{
  "n_layer": 10,
  "d_model": 320,
  "n_experts": 64,
  "experts_per_token": 3,
  "d_expert": 64,
  "d_shared_expert": 0,
  "activation": "swiglu",
  "moe_layers": [0, 1, 2, 3, 4, 5, 6, 7, 8, 9],
  "router_score": "softmax",
  "normalize_top_k": false,
  "routed_scale": 1.0,
  "balance_loss": 0.000739,
  "balance_bias": true,
  "init_std_router": 0.0204,
  "lr_router": 0.000585,
  "n_head": 8,
  "n_kv_head": 2,
  "head_dim": 64,
  "vocab_size": 2048,
  "norm": "rmsnorm",
  "norm_place": "pre",
  "norm_eps": 1e-05,
  "positions": "rope",
  "rope_base": 500000.0,
  "rope_fraction": 0.75,
  "qk_norm": false,
  "attn_scale": 0.125,
  "tie_embeddings": false,
  "parallel_block": false,
  "init": "normal",
  "init_std_qkv": 0.0393,
  "init_std_o": 0.0,
  "init_std_up": 0.0393,
  "init_std_down": 0.0,
  "optimizer": "adamw",
  "lr": 0.00173,
  "beta1": 0.95,
  "beta2": 0.95,
  "weight_decay": 0.1,
  "lr_head": 0.00633,
  "grad_clip": 1.0,
  "warmup_steps": 453,
  "schedule": "wsd",
  "decay_fraction": 0.741,
  "decay_shape": "linear",
  "final_lr_fraction": 0.0,
  "batch_tokens": 131072,
  "seq_len": 1024,
  "doc_mask": true,
  "z_loss": 0.0001,
  "train_tokens": 461100000,
  "steps": 3518,
  "dataset": "wikipedia_en"
}
Below are experts of layer 7 (counted from 0) of a mixture-of-experts language model. Rows are named router (the router's row for the expert), gate (a neuron's input weights, with its number), up (a neuron's input weights, with its number) and show model dimensions 160-239. Each number is 500 + 40 x the weight over its row's rms, rounded and kept within 0 to 999. Numbers have three digits each.
After each expert's rows: a language model's description of what the expert responds to; "comes after" lists some tokens at least twice as common just before its tokens as in all text. This comes from a sample of Wikipedia text that the model never trained on. Tokens count by the router's weight.

# expert 24
router:483484521499448496452528515502482477579462495452561459505483473440498488529449558550510499519459492388460434491465432483537492522516538447485483552432489499469458514513433512506502470533490501502503430506491520417478467500505482472464512431
gate0:436553488533503496477479489587503499548467480484567535478478474485495479417495469514522473552540488484475524389506493506502528511555490485457489495414466480566485554485520481465517459517484446550504522506509521503478469529559458515509572518
up0:441538616538478432495468473507550476535444403561560465497506502494495469469543558532459546455540469496448456494521500520486509499537500442532465517544407454518445496501469518483473476427425567520498543524482543481473467515430492580577508445
gate1:460523522522526453478485519533531486535513553552520513378519509561462496541500500590492483532430588475472494510442486496487510476522466488491462474533549528439551474499517524562508434503479514448544449491448529487407537485563503491510515429
up1:459533495577516470500523458573534484553503496419492515441557526467540428557510559531464428495464542472504483577532505510495501464487484544457505495480432424482568470537520493463550539472549486425563474544476519480547577498507461487487468479
gate2:499511556466550614519454462445481552465573563499532533497452507541545546455463399524510519490567456574485503443483474397539518514518507507537485539535579514498436465455531535558502538435472483461535559438503529568411509460505546490475440484
up2:480473459539510447467517514520530460473459410459505447506538523544532505566556594431478458457490525450491525499546518587429487463377493506510536477490462508502504494532528512458540507528542522510489434509487451397567493515454424529550543543
gate3:497423564467529505466474525477564472507458415487467503504472529502489501537522498489534545500491563485530524456540497584559544512479482431527490514457467465504569527457492518475395488552554492517479552530495488560492475505496528448468523445
up3:517494443540521561454563465555507456496545575505545540496551490459485539444507489516469465519560475529441518513432496450461474471477513573482556515529506543454474468537557452520555488500462491410538472432492508497503543487577455536539496543
gate4:472533487446504455587571466519519494468547569409402512507499530495572573533496471530409468506517529447494476506520496507522502520538564474470471497503527500481448496531517573430547595525483554511493504512546478455451492579607509505486468573
up4:404504575486524536562521462518486475446475503501506521610461492521519509524468423475481486485529511497517542455518526487481630548507484510499503461490531495517523503511493482430475540487463483537525474547483470512492525497570491558518501580
Description: Capitalized first pieces of proper names after commas, of, by or verbs in narrative prose, such as C-oke, Ad-air, Geor-gia.
comes after: ",", ".", " of", " and", " by", " in"

# expert 20
router:467482503550568568561540548493539473504474481467543459525549430531575488510447577556525510503453470489452430512531500525472482457515540490501472467510495472471544470492568521544590417438576543541506473431421504492501528440571539485453519432
gate0:576525461514620555534496448531466526468597530512473498502511529501524495509488500526552524491547510537467518522475497503439506495527484492536461455492505600503490504586502528639527449414513483486472530444538491488525555481475418454512599496
up0:474476448499448443524511531453453488503543538495543495481477473498535494519534512494495428504484453517532531412527416531512565480489491416393570487506497430530511557525513525415475522568517535492555462551505490510477467436551483496497450528
gate1:457516461491502535474540508542513457561469562457518520460510499447443459532453436551510488464537535511485496541580523532508431554512535521527502533494530488483489572486454515585567484473444499493572500578494464446571464520494538544475516555
up1:477466515493504485507467517557457538408502447558505536513438509482453543485583460428561521509531461546512485448484448524553544495453458451490459508501488524502506516493510446484514510523481492418414520508505527481499538511512391546536500370
gate2:595536477523518483534511492519523572576470450548476485518555462494463469477449553516486508554541482457544437477472521508483590528468499558521527507524470444527531455506480469560379475517485562540538475454532555444519427513508462466557526434
up2:453540514490575477571481538465535467541519537506516537480525471526544555526501535495472438487465468423496495435496496510489434515553483485424483558575490493475475466490524493426539516433466492500458488482455612452508527567565442561476503514
gate3:514566459505566418471485532529553459524552538554468550461476464585477497578478443467551566474484514413541500525468485503465446447526524533508469444568496518444515490560455514565505538511522521462485502489511485467535514492403498475499520459
up3:449483519478522565526493489406503609489486447423465520409569558478585478491512419521406476546503511557533506476471540500558580549464476527468571489487568567504488481437536468416516447503475455430476497514474431532497475429489487475450487521
gate4:445571492508496468499482443520465471574528468485531523456457519520514510456521509516503461528475472485459497498404486473501550548520508518567508553474441493506540487494537500503527492498505487520473495644458546455525532542527495528476458519
up4:584469549563475457480444544526473461461501486492446530558498495507483484569523497510477511487484539492551509513571509480487515457504474506467486468525559563570493516498493528481437488554466484524486506438500460540510453493447526456578495483
Description: Month names after On or in, prepositions like during, until, since, and the or in before places and years.
comes after: " in", " on", " of", " at", ".", " from"

# expert 29
router:468542495471461466488484527491456486556552550437568481475500515470425554487526446442454527514502526518501538495520513526465451533588534491520545470416488578484445484455483490515475463511497393506515450543473561472492477453486500497492556441
gate0:490443462453455407445480475519464544437499490568553510438513505605492511534558452495437551459502420496473483509491508455511471446521500603505463540480481493483523464517493527517507532424562527500429537435476511439492479493459531543466508532
up0:482561478524509562516464428541506423530518434520461503541507490426515464452476533471560384419471524461505503485449445509481535459475488391432491434538506477533506503478448497464535485564428436468498450535475506502542504514534527543475488535
gate1:506538473495540489481482494472469535486440449482518473513548443545483489528545445508490504500450580435488420569513524528545463504558499535539506489465504442490501462498495615485461469547470512577593512505551461465482489526563487477490454563
up1:454491461497478548526507576519439527541517475501593456520514457473503509515507492478496479504498503426549470554530510417554454507543518481501537506503499473477474543431508505536524533530499473522555481532518469463544582569512521536469461563
gate2:497453539464508501495487370494463501476424521468457488456464493575457498506511468512572543504518534505431443497518541492495513526473511512485432477519483542538513474523540459512397487535507471407503548518437493511454556519461496521452484493
up2:471526451527502563549516492494485496551488515419579489542478579493561490498497492565445461456515554541497539511464500494557463462483534504511527536521506485447457546545497519486542530519594456524575483517555525487447512512522523543492511549
gate3:514469424519444391452522505474485525475556420483416442473463467433480531537519456497499499495535547537498450482567449530529472468528424558516441486467516467568550594516432545460457528526535494514516495535515515507489416545491544509558485499
up3:492447486479548474544488472566513544469499563503476538499450524585490477480522500534514498447502459520486571441445476515469514502487516471472483456530541459454518470539587486547479547477513407472443516438485500560535489413509519412498575486
gate4:468553520501507507392480476476486489494540472531548575397445507540426514556531479484484474588416504498457403565479510475484563519511525470447472500536486506535556517456433559534444502473486437446499513489539437513557558475477531543495464514
up4:497532487477519453489508512507481513494453497492579482473514438556511442476532507531514426555520540401502443582507547488465519561500479549463484453420507535488503520442412492550405530482550466473493505435541483528488550615520511518496477572
Description: Inner syllables of non-English names and places, often Slavic, Spanish or accented, such as ra in Vrapče, ag in Zagorica, San, Fran.
comes after: " S", " V", " K", " D", " L", " F"

# expert 0
router:504492546487475475462487526496445519496445515575434552470544431507406538511427442406517501471510483475436451529571436461550444537427482486470444570451539462518513522497505459577577542509518490535411541479530533495467522561438522450478491483
gate0:531411472517461439564522531479465469469496506454540507516486464478485528528523513527502458512534478501520570497479449519547464451492476437524491480570504563490544519514502479566471495513554492524441463543477457510527530479436485488465612497
up0:567593470512465507506409510508529437421500558467436500502497486516500527497507505539503555435520533497504482490534425553482550407486506551448454494479479526480457518469506547529484545501509479465576497455486498461498473494481489529483454542
gate1:533538468443533530558500499549474476425585471493605515481466481485493488475464524512524413467622503551481549519470464534480467496519451451544468518509487519471538424517553515486448504416469504403498436548493447446521523488447480544484509505
up1:524478542618499469493469496500444517591470496500491471536544622559489516461552512511468576531460480485410541516555489472498485491467457533483527512517487477446502520447480517489481516514527486545552541495530552573469384523537545518533515514
gate2:582491499518547530542499475417500555482533443543487466520559484529518446581532504422488538552473448522500407540476491512413515519511501532449534545502570480499503462537482546501471534527517519421524559486515469473513465493477495504488500417
up2:517485484519454522451615590610459508569427572512503470484504474525502487533465585484563495555480527489542488457479459509450476456554528495465507519484483533479586563465579529486488502566519517488482475517556454482435475522437554517484525535
gate3:486496463501518543572532550479527455470485488485446463508473534499519523481494479437519530512459490513501487485557473602457463547525492533478529487478494486532500529515584558529515495565552500452486459476497459482501586442480544498429529483
up3:459419494462455481570527521494481467511469551521501487532520530488479552487525460489581474559502504504561552399559446563548486509471458582457511479433497455423509533513471506550536479562458488493580441468550516512576519488493541527474569439
gate4:530565469468543482519510508490501454488567571501462472491418508543551567540465413503482503517488501528498473428528518450486487523459435575477547558514570478502553510496518514556479453396460503490485490517471527455491464482448480540498476482
up4:529435523468496485441435512464571422433371436445468534516530615527512463470561487456464555482474458546507518473567519509496497501473433543537496484510516502487587472489532533499545479484502487514499560487530422501540536494526503525501531523
Description: Opening word pieces and short function words in election, discography and sports tables or lists, such as def-eated, Gen-re, Re-leased, for.
comes after: "-", " |", "|", "==", " a", " N"

# expert 19
router:464526523484540486512446571500463553482507439447598578438540551552472467500520500488456564473525497511474478488463495529485475453580483488528518514555537535553510522470501497464449507562535478460513561536555427566452528486420544443436525464
gate0:489419499410524504553553473523485517455467499513496477485512446478528504483533564551477508510451494517540498531480529510507495537502524414460481468443481520445428519548524435475478519552532500506590539557527542550484422539480466463515532475
up0:533464485508591471441440510499442487548561511484526595468471527486495536484538459501493525471514521533486458591504418496481431565536517429524491569469412500485539447525509544519496474542492532510459577496523505407553428439459482522439469513
gate1:492506511467489481547451432398467529466488551523498475505489555480502495457521492533440464461491553491559501540483557482459436461563448456503503477478459476540513505558429467480626511564489446534525450530539494449467550521532546476544511504
up1:525494532528495507564555574567513480445559480524474570490483496485479391559516516516538564467494443469510551483561450518463489547414510513510426556510526509375502512486529521502484513496488512481445410493498577609550450392496471539462508471
gate2:517491476519453526435519454527542485449423593572530537496565537558494507558460542524499591466565527482511488484479512550567456499480483508559490472415472474451520522499504479499483514528531524514497501525524494553439467484494537527494456524
up2:510556474493455488460534511468542506490487450475525548573519516513543528529453418549536514503488496519501528542496498522451519530506428532542503404490496486595525513510522425500480543528508536462531531511508588452476469532479515552508558465
gate3:498498511550456461489513513459487460444416461555482492515473487532448509488462438475541444457457524524487451519518492541449546501412493480503489537497556399548571467507548524556517486504529542497504556490477445500517513480560488478556505488
up3:497510475481490532478474510488548532497531541510513514432508468545519482587457483547497531522559459458520568500515563453509495495496528497520493477467476435477438545461459436518451476495420470516439506550512545525566422528448523461528509522
gate4:502467532538423542466447485523584476513422528589473492548485488560514451528436479531525486548503450510521491456521444551546530570563548494577513565543432532459467469539559501509538535511512499504468448497507469490554448539490560441465479493
up4:476437502477526461444529538519554432507524528539548532430465444510500505566497528528456508471510461512506467434562498535554489566516600516636534505381471497494502522532520542539493515531480557440520528543507503545469464481485504448468549482
Description: Word-middle or word-final pieces after an initial consonant of concrete nouns, such as b+ox, tr+ack, c+ork, w+ind, shr+ine.
comes after: " b", " r", " h", " m", " B", " t"

# expert 34
router:486494509542540439550497580510528450431441483523455486423506430508557509527436539558553471552494476461478467467525480456441526544453515480502493560481489443437524487487531530557521528526533571565524553450511468518450488511524545457438472496
gate0:497499511475491457489499530430532426504491530510474561486530438508468544445494600495498447534475580492477445487500527429474534513519558496497507478487538479540483584531447391515526470480520465519526516469450541528456568396463468457443462488
up0:526525503469494457541529483554534489522487480518461566485475512579444520589521442497500505444516585497494535538499425518491420509506482539490503512497436529516537536426604506506555523481486523506454430559512516488497471468454409510455520480
gate1:507466460511431507454435510535527463494478535511486422466401484589431421450526574521482509507508502460473518464492494463527487536548494533551484540508512501525531552557542488544514505486482458532573578452537533462446551478467499509473470486
up1:525525463528469450580506548504469571462498471515545521518439471447388550504506536481542425517531482491505529460508507498510433539434470468505514522530537513515504550444425468467447460525537433505432492521498519474547523485485595470443607559
gate2:496504527426538479553508509517515482539549525477499498488409388487511509641525482504493454448518503502547492525522513507539533490561467461430413539518550436533479547473528547527495503522504537443423489550482472501509490495510525555527487575
up2:539451456534505496491485491584529553460485461509506414471428488512494531569471454531517521516390513530501485508538566399490565491523508441493451504523469457503579512551512471514434500536471522461532555423514499551529508535493465548460498551
gate3:480459535544464442433474486531493497521505518491558451499546491614551482532522569591454532482506460480487481437505503485503538528511527530489551466494541526473496471522557589468488557494480477462513505500464571562441450518461420487473596512
up3:541590520492492483481483397444458472451455443559462498518514455496454474508500464542494476518473537474495512507485482468492577507497468490527451505513487497513500545479458485513556502413540497505491466477511521491424457548424486452546404534
gate4:553542568471545490456510527530474474547525493489465493528538407484500434526482543522452521482447412424515464503497528513502472450509541523510413446518456555478568485452403532473512506514479505560554500484486479501471511488431491508499472503
up4:503500470465555576453577509528501550516505489584513530503513480539499567551512454505548506475471441495515536497461489565535464510530406528443454468509488529458544486475496453578572487501438491474514505516565513436502481542482476568467497444
Description: Articles, numerals and quantifiers starting a noun phrase, e.g. a, the, an, this, several, two, no, and very after a or the.
comes after: " of", " as", " the", " is", " with", " in"

# expert 38
router:485465445459482510486406584449551492466487542456537436548443519511433541456495468486485525516532495479522502494531522517452449543529465479521475477408444533463464469508484550501543537521517388514544444484501494443573523430460478432532528492
gate0:575541467553502491546446514548511484469482466505592486497510524488525532511508425553540535493451453562449535543501542452484480489495503541421501461509539408528501452520542450498481444466466523579546552510503516503495590487477599503516440487
up0:562467504496457472591467500518514484490503474541543457472518550490501521503473387503500477477476473542478494515518527475461526518556495489454464459510536437439478452594515475510410419516446517536517512548525499511457568479502550515489481500
gate1:520447516511535536482476435437484502547441498571486467523461501464481466550487501528541471460485457515444433554501494491504500517546525521472512559508480446542506591492520534420534534546558566497438488553550452454503534474467488524537429475
up1:484439498543481517467456496410485479512513473540408468479394544485513508557481520577493540501464505425531500522549507461450471534566564473481506480502515509483517539496510602524504514494451524512450501547490515513561499474526454502595457536
gate2:519504489587497547492546463550444492480538460484505501502525433435498521499497489521565420483474507487469491528522496447572497542493508568473503578486452503528457489420490492526480535531519554516573570586504454491549581430524494544502491532
up2:489536568527410564497532471541463486526512518505494463553537498500470540511439459517488465469424556453536499469511437495525468540514445617506520581497445535501446450470511538496443457534486520534515553532511493520616511489511504542511453593
gate3:508472501474472488529527472482539523486470495533503496441482517516471455548499468579482532496497458498478504458539539531502437579501500542623531486516458527438476443491523461521428538524501498565550534450507542488544542619511445456469530539
up3:541544488468480576560502482511527436542519518492544474515471491537504520434488600405495490526507562460531471473495481540521490509530551490454492612547497473516424406500500544496550527497505460510462596481478507484485413567494463534459489549
gate4:495496500472473437463504501497542441511468547517418531474512495487501529497415552469430446431503482468486465582560493494503506587557500443475477565468525482529486513459585512488427433452394545557446525505492501472490493600518471496468442564
up4:527468506554477476487516506460551468493529478436514450507521444535554499529438476447528484563555474441506469507487530489544521490516558577570495480487499495504446465455393482518489525534494496490630490576516454475507502455491492558534542507
Description: Word pieces right after an initial capital consonant in place names, surnames and taxonomy terms, such as Cadiz, Insecta, Canadian, Suhaimi.
comes after: " C", " M", " S", " D", " V", " P"

# expert 40
router:491566475484448460549388508480536542498519471592593485524489486517470493487506441497454524511430463436481515499456475514475469533482496465572456517467540501479470486536514516510544549539477394503479494537463500517482481465406516480512536497
gate0:523488517479468505489551549452435498476503487481425491474438533461532493556510543532499457563464520490505477519553478545550463535480490591437495560504524553494507516517543503494457454506437483431508528535497570501477503436507556498532482478
up0:475503485521472560517485503494473545523508443494544471549437474485471563590491516484491500563426493494492542535521525476529463520565498500548499523444482500513508556503564415526488486516464453465509488541548568524478500503494492474478446472
gate1:497460525469457535468512528475449499470579470495514463474521454594457497462564614542522424488500485475514479469463490489471472541477541537469511471484440515527496519535407503526481550569484522466513458463524483585550458553511456546476424454
up1:554523527513463543515454456481527540573456529503484478486407500550476494531487582506462512494466656491491483506502571470508514486472446524448425500492489526502515553437493501511475549487450538482544558449568476457586485492517578458492410529
gate2:507494495538514444465496487474475477433549442545527514495534508488513509505643456516484513519597502573458497556524431476551442506539521478518513496507514505532453550545435503505603488497544486626441533514461572461521491492495518529427470534
up2:496498508510535524548504475501498413496525471430395536523523477555510492493411518486534510437507544439511539490525541503445543438425549456492518472532535503503523503407550506506447503492483525468530521513470452495494506502520477451537522531
gate3:479515483465531550565460463435561488560528431482514422471578532470442530498527559489512487467533422491504464500470493490490574532525527588526457533532536512575497435499449487475483510562444513486475523500465498503415427553519458504559498452
up3:416514517482539504443478495502544549538453470474468529450487470485501499560477444463579492474501538538503462535489571479448442491488521445448503497524558450498511592446502446467467540445460441488533493523532523445503504484465539523530409535
gate4:485518472486514434437502484503433544579528543440508535502481538512521404528500478581543539482494417510547502495518511509509486461619493514498498503452420524420435507636481499537519438471562516464511461443459511475540555440493503467444505556
up4:521583449548470636501551503615577521472521458492530493512480478426433432528498443446502462467546421518439507545442493520502527546460500518483519557552561500556463550500485507450483507521499477488517543529504486522429518448463449511524471487
Description: Short vowel-led pieces right after a word's opening consonant, e.g. t-er-ritory, te-en-ager, S-en-ior, S-om-etimes, st-or-es.
comes after: " s", " S", " f", " t", " T", " F"

# expert 25
router:471446545451440564450507513543423546455478422461456469480495524466471445489517551475524527547545528501535500507521498445523538466442469437532497507411480534532466553550433426419482458492561447497527551474526470559488495455510484466477501497
gate0:461443484450484455482494519447488541502470426482469422469466505587564541485517494507468506447504512569470517394562480502500498541496464446508469561521520476528543476530520520528489545549452572483523548552501529520426538478480511520578542528
up0:520536524485525508563500503544567507491488576490425555485474575349554477480527535537549529536490559428437539573502568520447529447527557471474504467482477559544527498446496480505514504485536469573501483486486526518563485526502465462445502506
gate1:470460482439553509503596479521507498462518464505492510464499517524473525527512466528535506456502457678488505481484527455525527509512465596549523479510515474455476485511584500434571526497524611387498501476506482525468553481453510488501442469
up1:491482444431484453522411448579484544541503525541490391442493463584503506504494496531429438509530520554483477481494444485543550527554531532514509438523506412592468468486488466541551451523499539509468494554500536516458414503442497509481463485
gate2:502543421491521468534386524420525495462473477509457551543406485507536501502487482487510547479536519530430521474482530468540503557515487509601453476438501437466517509529548524549501533506498568596504545489429476474470494501461522522534547506
up2:522435591552514532492523549517477548427503473541471516511599504496486539592472555467479439551404481504519513482568500537489451484460489511443519473515566576547485506451513503497493486452551491439434503449493505491579499406522506508464545504
gate3:487515496509506504501569454516591570489444494502460498463480516531430505503428511431516524481520479569495534503563523502496482489491486591515422500504506463453542515475474557544486458510571569501511541411485553555460477479502519485537528447
up3:533547433477507452530518443474502470560458490453493487499570420467562442556502528532406504541485502476476480531511528474500474576513538569467551449465477487518495472415524500453517493492490513542470532478516473500516467496562499532474448530
gate4:497511501490432467496544476510472441516571531503502494533446499518455526571481475436445471474566501435477503456540533488493437555487501569452613547471567515603495524466495526466523462509470506519517505494461486496551512547541507465486442500
up4:536506512418491492567453483502490556492509492484516475532424515467456491536486511499409448461486554470526498538519530488482438536505506483484474479439453572556507483563515472456435498502466504474474558556465488448525511475484497459536455512
Description: First letters or syllables of lowercase words after articles or prepositions, common in taxonomy text, such as rem+nants, pl+anthopper, gen+us.
comes after: " the", ":", " of", "-", " and", " a"

# expert 45
router:567526424449479453459505580552525510485501574517485496583460518485456498487502489504498474534499526512548532509551430588508450527490405511493490535474452525453495522461517540548481514521455515453459459471513461453565463496462563478495508514
gate0:551545502497551543516514503487474437565491520496469515530502504489497513567444498510467459461475500454476533516490499552448530485523482552509471513485509513508460454472486542519457485501553463552484498545556400452475466508555535509489526544
up0:399398485410549453468484451492509524492543487486519488471479415592522535555484498519484479508524511404475509493560546489533467513508468508472514528496421530501545502542550420543545512546545538498486557515455501502590470395533529431512451537
gate1:424485518443499529484469551438504389473515512449495497451443500542440469495493506478588446545546541531521487465560504494509466432515490418566572512505466451501483488571452557426513471460536485528523471515493549531483506536440529523471539485
up1:457472506533579451500478506465546476477565500444577499488453518495436438534530479466492436477525510536528524465534514519504443468582491486522428517557477422503475489554449517476557467447543508521466471446505550470511434525422515515428520514
gate2:468544486479514475521584512506531462540520493536530523482560525501481525516517502451473550510512501540497484510399555512516513492555536482480540566553476473441482428516564526458529541469580410475483464482517408453518415524463557554518490459
up2:428482514525472586513539486482524443512476490525514512496550581516493517536544508448481507493482499507501465478417584517458493549573440440489484572556494525463443573487484496470459422504546514518432492509472503488480469542529464469501530510
gate3:466512494450464497457528496480573486484516507470593454490438455408478494504554523443499457517505466450550472543489465523552486552555551456487471493485544540497535576519453532517529491578521526540496592499513520544430515450422569486565529519
up3:536521505477472461485425461397523470427496412425503508529476491423514570535601486510545447544524545519443511566544501571529459515527531473515445526552459473538531506490457503511585510502526554502396509508516488457560540519431552450546456587
gate4:541534522490488534548493449511481553551514555517488451507405526551524441577490447445527446454476518548502517549502566479481491587489525542512554492458486511507433550460474547459515507502511472527490554557528510500543536495524543481537401535
up4:527449514486477457537465511485493537459501623562505495443426523584511522505477482389531490488502490554488491513493508480458482539517495538497463530456496514484514520501493547471533452484481522500462562553531529490522450512471494527565415555
Description: First pieces of table cells, infobox fields and list items, e.g. DF positions, Date, Loss, Stats, Best, opening quotes.
comes after: " |", "|", "\n", " L", " D", " F"

# expert 13
router:493459543560452512512509530566516473531456451535461447502513419575459566517468562497532533450485487454549492466464497475543528435587549512544507525511497415501499522490493478554525398401558512571472475445491493526461510509538556503513465460
gate0:470549526433483482425477495521528530421522532505478483415472527512475528477503427507431569503519498506495462491497499485499491423507474533461492525459517517528517444421547478508548520448502506487538477468486532504477455452504468422533409505
up0:440454498544474547499536462519502471454507441512521511592531596468625449493542522544577497487553460530464487512479547435454527489457504491481490518532548506440438485481520478555467521510542487441434492536565483534498495574564571545528559447
gate1:529461476462483440586477578534516501542476526539454438486484545579510579510503508428424487551581437497470512461545388527523457472445461559453463443567555504418449519498554465501457464469527556508374459463491545433468473572502577459505474540
up1:536432471497456551474496550551437534517445490541452471514498477550430521572544475403540478500490464495525496602552529428485435405488493521492513477470513542525420567500528484518488539546473536453470563542491560427487527531487516456553467518
gate2:564497532502496468465467495455481594479471515564487472434488432571468474520490545486504537499490492471511503450446610563461561592530532544444474535496515493474532412465415520503503483573510559483569570508523515524459446540453474490488481517
up2:464434492529409545565465572532486440551525471486468464516590556397443563506482533495501513481549561500588507465452496526523469520478474483515566487563395515539430540565486499482489449472499489552459582504546569488502551555499524493517521458
gate3:538459503425485481471476480475510514450514472506504435508533541550485497498473506462459512491506504524521495533522547507516513478483544501449489549435475448462526546543490480459524507570482502503600467525508485437478498462478432513481487446
up3:503476531410543489541507579454522496517505485474509428498543494577482495466419466567468483437474463504591486469490554545461569478540523539415465544436453485507527536478485513475487474488496519522537425446465544409510494494488475487442515444
gate4:463490549404444524519508488518474477529484505565538529505545515478540520523492448515532462471526468484472475527512517524509479465445515458528488511558526537443536522531520548454512506526439498556564454469515545520517546579559565575460537494
up4:509471424501518509493489519473493477464539418535471536478450529490524524442481525447465530508530472551554542468544520496470499558474422455428562491492467461547445446496507463540520489474539457481452587529541455450481499397543491419519490476
Description: Prepositions like of, in, to, into and during following a noun or participle, as in based in, genus of, located in.
comes after: "ed", "s", "ing", "ated", "ation", "es"

# expert 17
router:455490443433496546446502520425431540572511536536572546459488525502528548467479518433450464455454543504452520514445532493459476411501463544525482471488456524517508595462477526444531520504494529505556482510560461471469532552480481561471500562
gate0:541547490527494507522521486477490497497615454464460539511427448490534480556473562474504518509557491500497468510483440588578536489510493522522524476464541498482494484489522546528455482401433513488509506529459476543530518507550502494498517517
up0:548459557483531538458480512496557559510421553603513523522552530497526503461581544555612507478520429523489500533468507490430513485498543458469485554517516490525482485492474473520539461562567474489464458428523557423485433512448495510504443467
gate1:489583535477569517590515554522530529479501552603467550465492456539509437547545513482462562513507523580426464487513461500526514483409491594514444509541479495483488513457534506495504487496501512568446520498516515505457409565510467482518451516
up1:398530443472568524596479484468450539517470512530547473438495471503509472508519461471414516491437500507477520476544470549488493510425486466487470449513531477488508419432498497520479509493493492549438516501551468412523476536490498503512413544
gate2:510436562492483522559556471467438453508465518491511489527424497491455501496470394574466457422522541458516530473518570490492523588573503493497534540482474515481421446493444523468482525490522489526524464515532525506546432537557385512478538484
up2:483535552487466514455508439453455504478474459570536507491474558462483463448462463479507494509530526467528448500508541476521434509520524471558438519567492398504533506513540425495497475505526500535524531503526519455440485523508483503451435465
gate3:448474551495461486462559547490540456469503503462512453493540461628417512520453478552473572482429533533494534457581556522483447529576464522550454458435431468517501485449473511545418441528449458584561520502549464454518412463557565473465538476
up3:539517521477518495505457432468457450489462510459545531462533461489493542528512596546531449511430473485491451488533502555521509481498569499429507479538464490605485500496456484535510462560464480464567573487522444439554491522516442552521428505
gate4:556482561428482420540499540511498508516387492486492522459542553444525455493505475522505470487446481521495480554489510579585492521520478543553499534501519475516492515451496538452537475431472545479554506539512527446474467444539561527537484492
up4:544523517455533473497515553488488496532473493420512607423478613469517431433529503484513460497495564547554500528486551523491489504571465518510533497492463514520461485488490489505532455414490540490539572550554577482487494506483450504520488488
Description: Word pieces continuing English and Germanic first names, such as ol in Rudolf, k in Frank, ph in Ralph, also William, Paul.
comes after: " T", " R", " St", " W", " D", " J"

# expert 49
router:456479558472432475496515514547439527512487502517470563453486449547456494511447430501466518519570469489452568475545511508469505547546440490454464476451484502590494487488441483533458442438530461504516551474477538563484462449502445500499554441
gate0:506548511497498514547487496438598517498535482480529521516476499487466466452551561461430440517512480512464516551545552516533566501505540519436473545500481470487528569576476523491540462516513540496529516504567539524479546421474481523519530498
up0:493500454581500507534484444490545524552502424465460518486582494460502417458506543520476493462551471507382522546512481549539496456543427532446480540426579465569521520576470430488547472486502499425523522510494470504483470452469561539509483429
gate1:472454503527519565510430474404587521552450493491518489504417547498488439466507485445513538549548474517483445501471477482486496509505472439494442501511489525470526573502481482473543460561526508452535515498528530517515498531497423460529448444
up1:552504523590547451421527527525502465515458481506516487535518539529510580488457430618489501450498479494411517517493470543477468491523540494488440389489480519441533540504440539481560471539492469494542454441511525505499490500479455533521516520
gate2:567475545461532486545563516413511582505475471494561528450509528495531525516512496568512580519470450470507444509464466513457484459468539535560503499469537533502551453543474521518470560398569492554470483467528564539453508501486484463552496530
up2:545530464477509484503502504450482412460510519614536493487507432480519504453550562429582472435533541542487502494517450507466456491441521471493455454551497418511487515482522571592386574530487535482537556487466455493450470524515517509524486490
gate3:539540523556503492471453494443555515537499519519499486504453525546500492568488483488601464484493486524501476490462516449568482499504490498502487492438443501554491579490524456437508491562516445496465466486495449528613491510494502523434513540
up3:588503517481491474516429498439502503527479543504401518471486446559472493563479427441470477461457473545478518525520546473529466554523486521475439526496467503524451515534512498497461486524526492503475499499558527547527460511448518484500550506
gate4:457516501506510433475491542473479467539491516476448478514491542533465452516512459531519468520427476523530491464469498489537495478546489507460501407503505541449497526522547505479522405492449517534537514569487527492567443431532474491422529487
up4:514502509504489530459470476508479514512458449511482494452472474452494487567501556514520522509437515513532475457466542552470467468475465527557578454447492580453495527520525544505471427577461464481554502498551471549578493484457516525402487538
Description: Prefix-like starts such as re, im, co, trans, pre, often after a hyphen, as in climate-re+lated, im+mediately, re-re+gistered.
comes after: "-", " inc", " and", " (", " c", " un"